From a checkpoint of a small mixture-of-experts model trained on Wikipedia.
Size: 8 layers, width 256, vocabulary 2911, 81.9M parameters.
Experts: 256 experts in each of 4 layers, 4 picks a token, a shared expert of 128 neurons.
Training: a variant of SOAP for the experts, 4235 steps.
Below are experts of layer 2 (counted from 0) of a mixture-of-experts language model. Rows are named router (the router's row for the expert), gate (a neuron's input weights, with its number), up (a neuron's input weights, with its number) and show model dimensions 0-255. Each number is 128 + 24 x the weight over its row's rms, rounded and kept within 0 to 255. Numbers have three digits each.
Before each expert's rows: a language model's description of what the expert responds to. This comes from a sample of Wikipedia text that the model never trained on.

# expert 45
It responds to: Verb endings -ing, -ed, -ate, -es, -ured, -ized completing a verb stem, as in appreci|ate, exagger|ate, obsc|ured.
router:137135095133118150158145140118113125099109130111097131093143121127091124117123115128137121114128143114132158130132098147104140120091126122133147118151137153064107103172084132121131137130123084119129090137112164105121049129152115120125164125117130176089105126168166103141132145135114156107140142097141092136136094199122108135105092119119095118119144142143174152139128135123138137110110126142113176126085123114124119109099100106106145106120161118143174142131138049145158107111131110161128153146117113153117154114096113146124101154115108142127095117154132094123116129161138135108115140121158128125134142145093156159108165164081048123103120178116171109098093147125125142153167123070125143137148105087112183115107128146130168142150173130139109102120117155130123147137118179
gate0:125137107083102167132143067119152090119127155127098104102102105128150127123164093142140122179139129140141144167140150155173110105131123086146192151116165141150131120135136150118145149160124105103083155124096162101123168136143117172113141152125129116138130104135109142086117103125112145149115122153126162131113128093118131114147166116142142123113136101141144101141081096179099150098128122144125135119164145090095160119150151125169126128164132131143121149129112126107081121126127146152082156132129144189156124141112097139145102160149157138108186147161103131128120151122084171125127120197126120091090111111140132151142114165130117144132159135150129131117123177101153181107151162140149129139129147111138114173157150101107109136086098134115139148153171140096103156149116164
up0:116106149105163168095150151108148125127143098106101118118173152114144117122162142099105129074124125166162133182156097105115101139118112116138106097120081117137130137136124110139085139099106138128105084132056115144125100094136130156133111112159125115132130144146106099140110083118200096152130142078128161137114139124141139103122143128179137100133149122114149132156146150148115115114141118117121141101086130179126066145098095097143116108183106097127138121137110112138125110106106145105151126111107142131116096144150185168092146149147097140126104116163138111143135123123107119113120145135114088121083124176100094109100145111116117146105149122101152106143129105156124174183103155134098126156129153121122126110083112126130146128147143076119105153130089150114105109068138138
gate1:112151086207153161151093105105138136186137123119144086138122165132169104117117124118136134118129155120121093152132128188102128157189114163124126135170167111107120157153129107149115122132140106152108143134117108144100139138132092145103130153124111124126129101096106142076174092140148126163090105125095071134109130152120137154103131128115075117156132104106117155104102121061145088131136115117143170130130152127114075089107127153142180128128151144073140120119142127079144133112101118149132170112105165145166166108161114123074106117108121138132136141146112126147116117134130149144129130101139118141151103129128095126065114126130093130098126129129150115147134130117109152128113111086127143148097143140100107110087146147103111145130145182116161128134121096166134140151167127
up1:111113119100103109101160108110135105137176134098106114150110131109114114140119081099098160148140124105092085180141153119164137105114101142087103111154123140131134129129119136124160107148127155124122152124108089112148137049130110146148121118136087061155156154124078113172136141127105122155097144120110115143105148198139145138151095119095114119131128124103129145125119143157121188102095147143138147133157112171122110128103124155118110143153105086144082142107156124158153116131141094120122155108092111108172117132120145160167117142118126091083094143157179111103135127094115161128157095139137147157118102155096115121115094094117123122137139086095130128090132106092107160196116172112126146152096119143125100108158133128103136118117144116114118139133112129104116157167132105
gate2:135126096133151130110104131137143077133134134091146136170150082124102168154098113128101138112158122083196088112132162101087127122116074184092125136118169151176158073131125088154115158096088145116157124160155133103172100154104153125115138142127127117109135121118143118147146129127113146135129114144099102105127142131137122129135113071081118104103172096131086147115105111144118157149157136094135104105114139112141156133107135139102096120116143110132108094158139109155137105127133121111163096142111151124134155122079087134124135119140129156077134128114108120086136119159146154126142144133144140193135099118120143134091159147117112150142110199103143138147127113104103117091151124134152139127138133100163103131099167145113137102157114125163083106131066124101148153115129127
up2:138161123130136144162100104129103151124141107113103159154123060139132118067123127150107123125114092120103120146117141094171194133110144107130112119144110090122059081122114155109148143143139136167138103101104114072122113118108122162125163131128134152153096110105115131123125151167135112151128103119106133138131123175094166132123114139119129175078132119142149136115128128120153101155113107117143133126132169105180135101149158172153111144095114141110128146124102129090141131122121149124124155138132121193103119097118076111137098142141079129138095123126176110124137115101144131116084178148144105105170096135179114128130169098158113146104183105111111093141122149127155085126094146131116103120137149114174132103114130114112157150124135123145139176095120129156092131110151097
gate3:145055158131099119089117136104116113129112105091135135141137081113114113124124123135130129161136102171163123162146117128104133137140099146148119135111130123127102134134114130147094177122132134187159138137153159138063124141111118162094103131103135108134125149126147098200186133082134143150127100122134095112135131093116097122099118101154102114100106148098141132116140126126135091119104151136167119102121119104132196082161121182063104142136103127129118116116116099151156131103155142149182180147096144120124101120101149113125189138150143107135141180163143091133148141115161115102124116152165092139143106121136132127143137154183157149147116127134121120133084100109138115185125133094121149131139137132152128134105125157083151158123144136132138099089103118127120133134104132
up3:125137141083149149160120099126138113114114146070147143126151138160111133126111158101180152131123151167098135167145137116129129120120100129153129122159111149125118190113109109110139108082130122144129123130153112109113151172134102125152126153152159116167080092148104136091157153141178121136144113152155146165161152147098156127109117156167093063088116107121111136105150131102125104149147153140164147137122148154135143160155129141101130127126127155072093121096096128128119140106131091108111103156107116117149157115119121115112140145129106101159144162122117119131144137175155096180100174131128119129142153112116107090092097087117128098127102128124083136092097146076147154126118154113089100129104146161143159091130146120104109114119166174138123158103170122168167143138166115
gate4:119113107091094125117118131118107132132115144102125096148088136110105158120079179137148145112144113130160087118113120137147102128125109098103118147159172144120091123148155159148112152115119129149143102127145122079115087095126120109122133116120095111138145121137139128088149112114127072124162134127118110188129139105106120155140099118145135131152146145088091141164161107105104151132147127108050144143143163103133123140092129096096143085145154141100113119126144126131143076127131150147085129139102137163138111129179120102172102120123116114126117115130066086098123141096086110154124122130149140094111116113091074166142130149138142143169131133140143144149149120148124093103125123162126100116121106161139084141105155132142138112089115170094146134128076215122170145136108114
up4:132183156127079145092142129140135134100151143112130118127138098140127096137124118127095079102115149129196124171145120168116127143118106144129133106122086150143159137133097157129113107094125141120157097140143119107163156129144082130115142123100092130143138117128148159141128153099095124146173143135097126114137135140220180135160125105133111143176110113168127076128139111127140147156128122115179114113098142152130112125136124133152103148117089126174141124091177123121106126129138106159168128117128147127107109145127090152135120147087132137186101135101130148123142146117156096128155144156148115117175158175161139123171178155152086103129137140131160097170132127156133094145116145114124094101123122156134130102167121105169107136126116094153083160131104140138145123121086155
gate5:122109166114141098143124125154117134165100128137151112149129143107179135102147119105130130099126116147102106137119129140120156128164120109112130105099151172117170091096123106175132095134101150167142133131116138142144123115151130127130178136125106125138178192104115116147109171131118130154089156164123125108119091135115049104070117181123124132090125149097139138109113115095119133126132137109122101099131129126129136092121172104119145132116116110136123087096115093123146131136127082116118163113154113167137085110143144117122174124090149116124122130196140136181186137126095139129103120130078116133135084148140117155117163112122170163129135135147100137106140112180155133144111126103158144100138153132108142133101135139119143099158104115119140104126073088143062108164139152
up5:150122120119110140163092126098140140130165109114114110127088113159098099146120112098112096149102158127123140083087125100110147159127087162163160130141104160151148137119114100108135150142103111155157074104108169104120127114088135134138124130125170142102140124163153160161114100125128150138101136135122146126125165116134181129133157116120162085083129139113065136150124078146138123090111122192107109125123146100162094126107133164169139078151099123109135085146110165138141140128119119093157170109145131129104123181102125095146149109156086137142105084165143150120096125136112106120145112105118165134148156110095132110129172121161133120156106141119144161116173119152105160114119147124097136141156110144116100115107097093169133182107140110092107114157123131107137155143149123
gate6:132132120146149106106132110111133126158090154140080107149099165127123115169121129124154156151172104117102153102091119119132100137116088120162140134133138102172156112102135070116175193116125146141110100123148150125124127149181137120141140115139154084129119110103127131165110091123150140110114145121111144096134133133159093115100091122103113125121130155108108124119081099112123145145168130124118112096115154159101113115145122118145145114099086190123082142115083126128145116147105130160096136102126147118141116123079130135117135173159148120098175161131141092129141117136102160142149141092128138125132136135064169146143144129120190139148113112116127118096098116142166112128156093118117134146119139132094106139146145173161167148157130120152092150101121131156088217117161128
up6:140090134108124128103109094110141149129151091137124136120089101097124117158106135114107146066101135100110138110132079110140183128133154121129112124143170132123152119125150120120129143119133130099161096103074130134151165117132132170095151114143070131148131080114156117138123144157130108107112131115123097140154099126104112135120116152153114108107121131110136072152161133166147091112124150161074149203168099106165133092143127160141145160130114145156126124148089121134136124154113137150117135133105130150156124094155116151077113112138157118138129113143135069184144118112138108171157165139139107129115114151140152112147144152154125122113117128133139108140114135112128118196159158147102127149100138134119164122133075094118144148152123088051099117139109098076126105140138093
gate7:163105137174111099138130101150134098171138103097122139105174136117116176102151110078153119158128162078111137129142148133102133110102120132144127121135125141109184083163145105138119107090148147139125128135146143078123067137120137114158118110126110078115135110114133118120121073116103142134121123141140129138143168143065114093102132158121143145119134144130117148134106096117082155130161109161139053145103133148145134171106114130131136128147138146102166154137129133102137159113134125099132128154131084142184122141149153129078125118109129132079142145154115118079084140116138134131172132175139081127180105105164143132113176117141144124128136125106142101138138094142130160141149120085103108152101111136091120128166155152154132103105099114085119106109161104163163112137131131
up7:160099146106135129133089082105120141121144095165131141119115123136150110093095116088122155113114149115104099120118099133100107129158101128136135134130130127115143108123113155103150151081114146140162168097152097135088107129090157140089141085143140155121113090103113098139128155117111109106098104168150087149083134144105113119136095094146153157103095152144075125156106127109131170120154138131123121160167127090108169149167134153138128132128147133074115130115093125113112128095099161186168124146142110133118114119101168151115112110127102132091122155136164096118140093186139133139158103095160133146167127126179096135143086125130117168117180158132144143097110155124142156146145149110117135082101084107115143123109133144148085137110131189133096120128103124144091112154126136

# expert 55
It responds to: Accented Latin letters and stray byte fragments inside foreign names, such as é, í, á, ñ, ç: Gracík, Défense, Grêmio.
router:114104138157113099170122138139115093133098114099149148103134149116127080115153092154139117185138158097104112053123168093153120153072120155094117111134153129146109120126141146157058135124133147150140116100141122133123133083136095142177136134124107113111162136122112132136136117135134131116140152141123167084110118136140094073149153087108145152088134160075131166134145079100144132152132161137159108151149085112140146159151090145145133086144114154122105117141112134108091161113136119151130156103146114136089117110154158128157148113101114109133155152138138139141153165130115139131096133123145140100105139121135085083111084104152152173156124124145137142152145159144154123126140130109087146121109160138140104120103134173133087142163118096181116176169138103108140153130127113
gate0:124092107129087140131141134151145132169100129113138162118140128165144170128113138151103117122132159122119143130132107097211123082179127169120127148090123136095126165130101107145114103121089148132131083126132173132122109152160161141137071119155118113152084104152143128150116102100134139124113117126124168133093110078086095174114146136104126127155135131124135101147119120123153132125127149132140095131125161090117136160087132124113146114143133159141139149130106119133079103110185149145137112124162141110142115132145148089127147094077108076122118139130163097108116094158113125112100123155128129092147115085135112140145122123130094146155081130155107132109157104103142090117094128137113142145173150127126111155125133101126102081085107106164118046098109143094171123153125128
up0:112187078163113146151138117096165166121125171122117112127108131115132081138138107111135113097160150112094124123165118152068112123105132056150124126109110159145137122114136118128154154120119158099122159147109091100143102163141077146120149131150140114154132147141168147121095119104095114146115191140118155165118121119135126158111147106140126123170166097111152107098161095129145154132157095131152139092115147114112075114088118116182144136132097153136119108137159194121166111151173117135126097135137128123149133127137138117109131146159145081136133118132145123091157137152119141142117099156151137117141080155124106146130134103106147151145147086156108133160112154085123132081130108175138112134124125100174189162119133127109142148156135178118137143133152138110134129129111096
gate1:138174142141098158115114103125151121115138126147146161103112146082130161112140148170122179136125148120072147124127158100134111089101103145119136154143098112134097107148102124160127114168109127114165083160147157153119190140135164157155146123124141127121166160099119103132138115063119167105102135091127147105121156100176098100124116145110142124101132099098143129142113084130068082096132146107178136165167100097116137105142115077126123084071135150106109141110098113178116143110118116140097143176178144166126126150162116109153104141112118127131141109115120118134144135136114132122141173155138135143135118154110124133163100133108108131126108111117096117139130140107146131143109099106147131137095142090123146078091135150108139130116178145143163102098164100123154151148119133
up1:133126116089128094156127106130142095145119110068194125083159115137129110135158097113149156126151149130115156134100129141133124128094096131157130093106153159134097145147116102114139098149114169122104114144114107151102131157050104117111113122145163124098121141083140138132135078112179077181168108128110112108117114127147121117119101165142134140094114103146162119116137110094122146144151125094136129105105136115095123121089127141146129119130178130094112126106124124131155124104080127102097128108115107093120192124127149139119095139135164170109089154147124154156128134117105127133131098131143083100112173171140116155145136106168180098125140067159138135106117137109112125101139129138123132131123169145152146141138137082113132139088156126124153159097140159109190156145118136
gate2:163133193097118146139158137114112114107165137087116138135132184170109123120109149138118145111117189126094125122135138109104133159088126140082130153144124126137170127145139153141123121127152117119123108128097122162138137124161107123122111126151140156094098118129150171145129123115100138144166109110133164137075094117127103106140118083098140083118137164144093094118169162133151098120155147159137101122113124081141160134116125134142146151089195145107116097137150166090070117140126133163131105126109167146151137152164159112184109092160134140136165161135155133190154136139120100155137144113095159140125123139118145123131167120122148092162093128143164104101138113109097129112153102107149148155113123119115129123162150120149132119078174115123109102116112153176133171145113134
up2:092076109127141153131084124116168127138110128124139143121140123109109150114080142118163153127089169125119161119095123107116156130115156130135100144123152135148113133142125154153145191186127162183107120163101120114126132081147132099126137129116137159100141151102146121129113168136144135127165141127127098144106142173147125111129078142093103149109129131152168100122094148121142097097164111098150146096151149081139129129094110160133172122137132153075118169096125114138153134109110107183129140113134126114108170135130143135119113112162155108089127118109146142157134120154139153131058082140154116119091129144137117143113173148157167091125107128165136147128099180141125148162119105109141115140169094086117135125157179119115064092121153152148110123151117140122123142124116096
gate3:102115128181131101131105132109167118107118117112142142090119191122130158101100069138114108120110142112110144145165155144154155115140109120097142140169143141174098154126119156170119100142121148141121131123128141145166074139170084140134113125159130151136128107135150146146133160095105138076168135149098110125121127129094098138122114139134128110110142182142122131129145115107150148139121128110141144147123109089082150129141115128147122170138109140135097158102115109193093109143171110145122122175136145125152077176156120122156122138117115146103095138139138143157188122113095063160107108095123116158129121145155108097129125145131136171096136151128159087134110137123078107171137097122084124141111145119179140107113149152097136128122114150159108150116109155156126163154086158
up3:145132132091122186132132174108120112109144137108134154106105157114104135125124122149097098133162131191130108130144140123129173147158141144109123139114119106141125148079102094120111124127118142113113149110129091154157074127136111148104125130123164145107139130124128136141150112126161161077110105155142086125144134152156158084116150081112105140108120115134077123116180098141113104126099126110178158140135113103125121127123150130123111122102122122134102089112097142126118124130210100126101157135096164127145168136124121153188096150164073114094106113142116130063135145149121118106135110106125123117101181128124122127107135096159104143106149125111113113102107107080141120086120137158137178150105132137163097085111143161109158157126154130180171150121147159146153123145113092
gate4:110135111118156104105133113134149102150112102114122075146116166099124087133154087164139137127137119157100114077147116170099141137099106136126142109091133089118126126108132147150119109139194127148104101134103119130160125142170093092144125137122144111139124141090086144133098089178103136159133138131159151080118078126123121109095128124152124106128113134134092127144132074141114163083085123130138139166131118119125159120111107140161098152172152128146137180137135103145111157135083154155131116153157133135079132163159104126140138142142135130186142125118121125160170139104123126115155148140092106109130125071191138115114131109132066157145127097152161104143144136132112112128125118103148120106121111139145175168164106124088153136098129176114170109131111118109087122113109118
up4:149142123148177086121126114144135155102135113135177123149109144109169174191172157139151097122129130099125147082144114065139156164100133098124142104118125122148104155186121133157128175142146165131168145143100130122120114159111084121138090139158109113147157134097102110130101099153070109104158176141141140198151140154114134112124104114145143137125093110107092132080120109129176110148147126128191114140132164118146137140110107112162125097102138145105109094091140119120133138147122181151112107144147112158179133097139144141101117150137146128133118119121125129132129142134100121154114133114129101125130154104115131131168086114092104137086124099155124135110137121114117113155101110140127109110123096120124110148125089117183103158096118126108117092111095091122133141086165134
gate5:090125148123140133126107077129105145123141139119123147128077090125110090083136121097095126136115121119107152110145144142089123113117160134110112092088160155131146120130121116109170144147085170161124111096132149115112137124106143143173120139149155126151138155131100141150131152113101156103122149177133088128182125176189177151132129127113077128092125155145142139144127106141101129121070128103121172123100129139115115129118112168110141152158133132115151161137139100124147143103124127087139151159068141165136120137072129152115152162165132115096098120112094152098148163144171113127130088108164171094165126124130091117119086096124096111125125091132135144171124115094095157129166128154086120107115106140128133105107157125131120143136103153099152174125134140162153122085122125
up5:137116148134138159123139085122078135156120102144118116136116127094119125158175121123169132163148151154118123108115139115162116100112168148142134117094177154193164086139157106108164130148099164123115169128108071184100163119099126129141148142086156120130101102104100132133137103133139126130158146101123107131109145155117101163169132077098115148111136154137126119130176123117135130112073119129125168137112117107174152106112119130115147134131148153145137123105109150143169138110120158146116155106068175120170159139098101140147111184115084070138130128150173109124131183131148143139145079126127098087114132137096132123126142089112145128114154152147151123125173155109126112113159110134173142140119121155128145132131136136161105089118165091146125141135121106101123149134140145
gate6:165141130139104084135122116126140080109108120122144127162138107154116144097077102170113140117146107128138124128095129112139085091127158105111132146142074106168162138110128124130140191132153114136126134153075177157129144095118125157132130135121119135156108092155085099134101165110121103146123175166138113116133112161087112091138144116076108106105113108155104130145128140117162093139099168111145093131081145133138157126135145130137127138149112107124086080124119116113096126150128172131104139139129117167147122093103112129109140149111116107122118127143140117130125140131132144156120152094124147109168109116128075107140108133088224096143121176072113130114155102099170157083133124139131142097111146131116164153125133159111152146107133128158115144112192105133145150150119117
up6:067128137130112137145117199136112092106118139089132163148150100135127141120112059144154127162149157123127120074110167114126138130163133129120127175148094132138147133200150109169111180120141161115123127134144120132125130130141149131129101183105142105146144143117114107128113110115148122153128132120130111162143106120133113148176128152155106158135122117125096098125117125129096067153132141123147108144142121099136163130089117135100111092155147122121122154173136080169166144110108147155122182081092121133113087101140128078116067137136121119136133115134150137185109096145109134157114077122149169119158154100141161145143168127135151136085126180154104110142117120146139141142114176124142095162145119137125140131116116133102125145096107141119070131146133142105116115122132136
gate7:158128084097137151147135145080155116087096125113122173131129085149093142117135149097102149134133119112095094115140162176142110112147097140118100135134110129094060113109084097121128074123194113130131098111139093124105131079108114107139124069150139115143104113125132132127122138118139105161138197126107159075128144103127141103150161156177109109112147128118112125129159111125099086136097156110108121130096117115117139167136117149111116140132146138102069143146110141153127150143147144124144133106095146106135111155167089117125153110103141122113106107121133076132088141137112124132137122148175083136119159185112125124122116117123162142159115108103136073151150120101123142148150104092110110100088117113137158149135167136120123162107135091166132119127112151107138095126133171
up7:120102086147109156103125124123094152169077122133133142148145128149118124101161130155133127159129155105154130160147165156098178120118148122165148110107155126112134104117157155135152117127139141131159114122111088172153133138137168085132083130108110171135130106143158127120129099136121126160099153125116115127176122146106151116150083163132122124152171100137131122191136117129096117140097114122104153126129128141133093123130094110123129143146166145110160096156115109102124105134104118148117121118123147117104103160116069149121117145141130119123124180131099158089138132132133121065106151137113105090155023108137136155111152167109119098178103119180137106122088178117096115142139129100151149114097130136144138125098102109129108123147132136157132122132102140085117093122107192

# expert 59
It responds to: Plural and verb endings like s, es, ies, ers, ents, as in artifacts, authorities, laps, changes, Bulls.
router:143120137109114168139140092163131118132133122122074121095140117149085133147118138136161114110110154101110121108163074136113153117127137105133112143145086141148143110135131106131133117185117100120141103123128123180130124158140090095094133153116113154085113147148129096119149166079128121147133107140143101146122068168122122110065112125144110133153109149139175140157116094123122131092134132130129156147151165119154134157111152176141141133108133116164147164140130074156147115109135122183117108146120123153126167153103155127132132165140127172159092117129133126104103135140139109111133122131129133125111200141098143147099160129094070116082136148137115142093094139120062137154138130086129157132138084154148185153140146141136148092140158106118112101087157178137137129121121107
gate0:159147125143161077126151137120142143189153144124111141155139153131121134152104142105104136114114137097134146127130106095116104132115170123092137120101130115131133088116182167085115101117144147164117099120095114098193141122155111104134129130145100119072122120112113111106107149152140136128140114110129160143129156159119106107105128151131121147075130156156108098076116129110113127128119138148127104147092150198156104112105126067165148137132093099122118169153121127155130100108143119130161135137184149126136127101166161176156098130140143124141147124134133153095097123075130124146164134105091134123148132138129123164116172054138144142161104132143108121155135127178118106184155094139114111118129135132141138129152120098112093099139169092129167166105147150125120139166100125
up0:133113145207103143153120095134140140128151171090118175102128122151117146145166094134101142138134133170079138122124087167134114091145141103131103144108169125103128133123131083117121160114142156107147101128139116091121128162156103157167105124099089109147131115106152137110113109140102100121104136142100156123129074135084156147078150136093150114100154173107101103151134162125093138120121121165174106100164147119100169130093158140132140147128124132060104114156125128082120152146109124095156132118126135135136138127204110158126157144139138157110116095154101145134110126119139084149121135143124176150143130165162110102146159176132134144081110129105105136147115146121149168147143173115128132100096114128155146140127119123106127111137160102123123134113110123129122100093106168
gate1:106127125149135117178144120126133129163132115123121116122201113148133122126145135110144093124127126146110108150140112130142078139131113095145136156085187164106123111139119122128144135092128122163146125124087124110142173108122157128119102091145102098126100141126134110101111088122119156131058154154178106117085122133154118113098115117095158105163139140157110144132119163117121126128127149117160115116178091086148106129118133127150119129170175172135154161129137107107100120165119097135172147169155109131142147121132131154083119090118129116195146142148140165136139109146108144099152140156120144111113108122098112100194153122126086130126154147136183120140174151128116099099132123113152139139096108096103102122110111117188116092121092116111120149098107099165076150143128120
up1:111123159132148184148144142129135163163127122121095103109106137119111145156120132147141112150170126125109149123142142146167117128147141192127174111137134117102150149121136119154139117116114167106142191156097138176123158142170119150121096094124130148141127172150137123154106119146106104114121168132154143099151129124123160117126149143120131190128148111125118146105127154168160146133131122133095138131166142073168126157108123106150128158122126176133107187117124143143119108117078118107118130123084144144133140169175122151134115120118107121116121120122136132109138166097159140145102086120139076122170102175130154099110176137134129125122124093094117154097126113109189133115123117146120107115101151131211153150132092142143123088103147082136161081136140138135111105170095103
gate2:136115124156174141154103174095136112102107117163065103128120154169107162123110120107118154115125165113118088097117150138137141129172123098198122113128128132086141079122114151094117152113148155159070126159139110146118097115112121097101141125116142097117100095138140139167150113082145156132165132109089136097112110098157116096109137106149132119152180141140116110122154113096123119103140113128142120151094161131105102120153120134114067108181126133113174128175134168089163121176096111132139154145144142111177133130079106095111110157160134122092138202115116112137120128107137098120105141120111143107147083127117114163138170140100108147115147152135115126165132136094123075128129121097128110171134135103147112127093131153121152132132131136118127141154105123114120127120153137
up2:127086122126135129130123118048105114137186104113158137121157102101106162103129154163127155121118144092129101129135115108145084103173122154102156140141049088117099166129135141102108121105136150137148139129128096108146150132111129174114170164104141132074141124129139112121123164131162151179133134144119078144097147171131150133144154144129099155109121140160116154139092121113107109143173143130120105161119133140113126103150144080100179123106154120146122131137111128108064127126138129102115108144138124095134133157131113118114152117168122129134088085135062129114115102153121152146088122153135139177120112124160117171127117107162105080111114136121113133109126145121132112122129141144104164120131053126126080156152090125128105141137134149155141125135113120091164160145113134
gate3:144153176140116129143118110102108119121151109130100130156122104148151127102158117115121111138154140141151113128112106087173122088097165117093123100123148160167202122100151118127162091139140134126173124104094141122146137130082109124099118104104056083138087133140126154126096153147126137120121168148117113139126130145122108140161106117118137118114104102158109133113159168070157096122122139101156137118122096105135123102121095116108132148092183138073133143112121136092136151151114119121130114104069113115110093107128173173126072148148134126100183140130130165157113153176105133108110110107128089160145089140125152105139124123152167096099094138133094121136142125122133120129147160153146116102163129125120148129149134170118093113157120126086083139093160151122101106150116115
up3:164104082135132144084175106135146130131133135149182138168151130154102119155087131163122109118097121143150100144098116146100158133115125112110170092131134142135158121153122124107143129155114178123114141119056107132142168143152085119135140128079143181164123126114131175122109125071101149133097144147131140120152124119116106115134170158141094164133144125109111134118162121110093136107151152092123150137127111101141111106077167070113114135083097132127115152164145114151119119158087124095115194144096130167134116148119118128130122136136119118064133140113175123173148104124116109107145153146131119158170117128130103124103099166096149150112122150136136157159163163170109090130120128122150136140123133133117151146128164097111133116108106138119167137146121162160082139109153129
gate4:115118135149153126136168130143152155134118098145149145113128073077085076129132169108139093104142069127106093163139143121156129133132109099097163143123163116105124128170123152132139098119181125094121153138156125121152121121123073147135124145157149175166119153127144149138112154107059105133119156159125136123124157130171122119115159124127147125090111126114130180123153157082144107144177147168144162154117115174105115110112086129168136124136157144144135137119139141114130102128118122171164110130129097082160135142128101179109125114067100116135127127103144092154143150082095136093127137101140127150148108163092126132150101145168179151126162157135162135142105123147109137096127096126138140133118143134131125125107132138163153173149100089103129137145136138157110126147110155
up4:157115139122133126122122177108151139120139099122061094128143117142116149118107115138140123163113089117140112131104137124140115102098139130184129126145083136125126157110097150129121125144161114134132103126154110105158137120143146135163162093161142123108105134135102115141155094184130076129139125101176131121156130095129139131135161087139121136135157122109129143133128055126122179139145137108164143114111152181132116144115096103118127132131127159120131127124122151075140094174098128099141111105139159108175093146123168114110132110137109122176144124122096112155106113135155127181108125085116099149174142188115191119130141152097145128158094125148128108105132111147146141151145126159089114082123173142137098162170103134160128153110107135100107144128193141153127147082094111
gate5:139094132164146151121164105139113167108145126132114125119146112128104132121122156163141120119126168136117145150146183153133149098113121149149153121148096114118115107131115166164137170097067136087120118176183132114118128163092116143118180095136172121110099130118079110129139137114158133157150166160128145137132120106149166169155163142117137122108179113122135121147110126133163161138134092093091124115097119148147145150146100137120100105132146132148086114108117104106114133126151134168125133174107123080182138136130117115127077163111134100140161132111113143132137117121138111106126118129137062151125107155098121172139093107136132139131163126104129150185138094112120095123138139176134118085127148104187114086158146071081106117127133115124118141164141098092134114120149102
up5:072107127115136129091119139157119148140092159122109124116120146145095121156120124150177148149135109108124117130137087128125103086150090166130152100102113126085106149101119135124143143089122129162096160131139100117140137140119098121118139137057151122135129072139154140121183098122133141145120109135130126123120170078140131154192132112135122129153131107119157145149110097134134110124138144143116119128125133108120139103094130130145106144147089145161158117137120121136144130121102097135143096135141089113135148127077121114137143151115083050110146126100116145143151088157095130198170133167125093110192135093140086153134157140139148117169115148091087107145128110149140131189121110099152188083125111111136157114110086121115127158120126131145132148129139110120163164128166126
gate6:101117121135082130155131132120148112093138132105127108128132146104151087124150117141099136121143140125111139089108112124117119158154129168147102109116122141098142129181122124115113126074079127144143134168109138121105150144125105163149120124086130171105147118100141107137096111127095115122128143164127204146138175107174103140133149163136127125137139148109099145132153102147119090154121136151121125139096133105143124166143096130156126143180143101107143176137171118095150124094113044126150081153172108115133157130162130167108119172135148120130134149129116113155098169120123072144066137129132155123106107137165087148140136117158118095139157127114188124102136139098129147126140054139138140106126127140103120137129114119127161128096147123099119139117161068152119131107160111
up6:107103103143119101112140126146149098153109109123138100117106149113140106060124108141094091159111150096084159114121168052128124105102082154138143163127124108107095149161131133140118121101145103106144160130152096132127101099132109103109124139098082143092156182148089111155131100156151114154131149100167138151127112158166134127114130143139084134155149131149054115113125116147123120168125144114127132145117150083106158156080136105179118096113117124086118145161112100092144148118127129077167131090109112123108096116114133170124103103125148107139168140151141135083131142107150117149127107136132155068170107126108129138121109153118112115162186134105158142107152124137117130114125107164121127136123132124133123118130152116123068107133107113160105104157125133100131170100134124
gate7:108162111134099151139083118097162109155150161130113168164120127094131115154129120141143104114138118109153126137103110127122168104110129113119139129117134132147144170177119138145078120146157102168117123126107154152137150119147104118096175124087098109135174077104139166124128104100099118101158108089116124134101160165101098147127158123133139119120140130082090170137157167115154122152120129155131145142158130103154153158131098108135126137145131137103126118125123141132124123162151142092131117136119108167102099097063129127164094140079130129163128102106136172102103142103113167163222140116115099116126167153164131074122163114101134123104114118125162136109154128104114103107149136125145124141126103142121127158135123182091128113132180134103143081157169152124114100105125130
up7:129152117126125223077108123174126110129158153146116135106133111137142150120150110099123119110093128109147125131118126088130135109105119161155128146113134157084120096152137157134170098105078124123143127138092140181093078054136128126121151110105121112160125129162152124159149138128153156182125136177151145142126139074119142122126118119117102150172146122162114101128107149132115144138139091143148126062124153143125128112114117137125148099129169104115123145124113131122135130088145073083147093113135152113175151142083094112116165153123125137131161135149130137121133128136081128106111159105103104130123120099133150150086119139152149096141125150117129168135171077152114139101110129151130145125161114161100126115098133117128093096133096124179130155105145076150142103141115112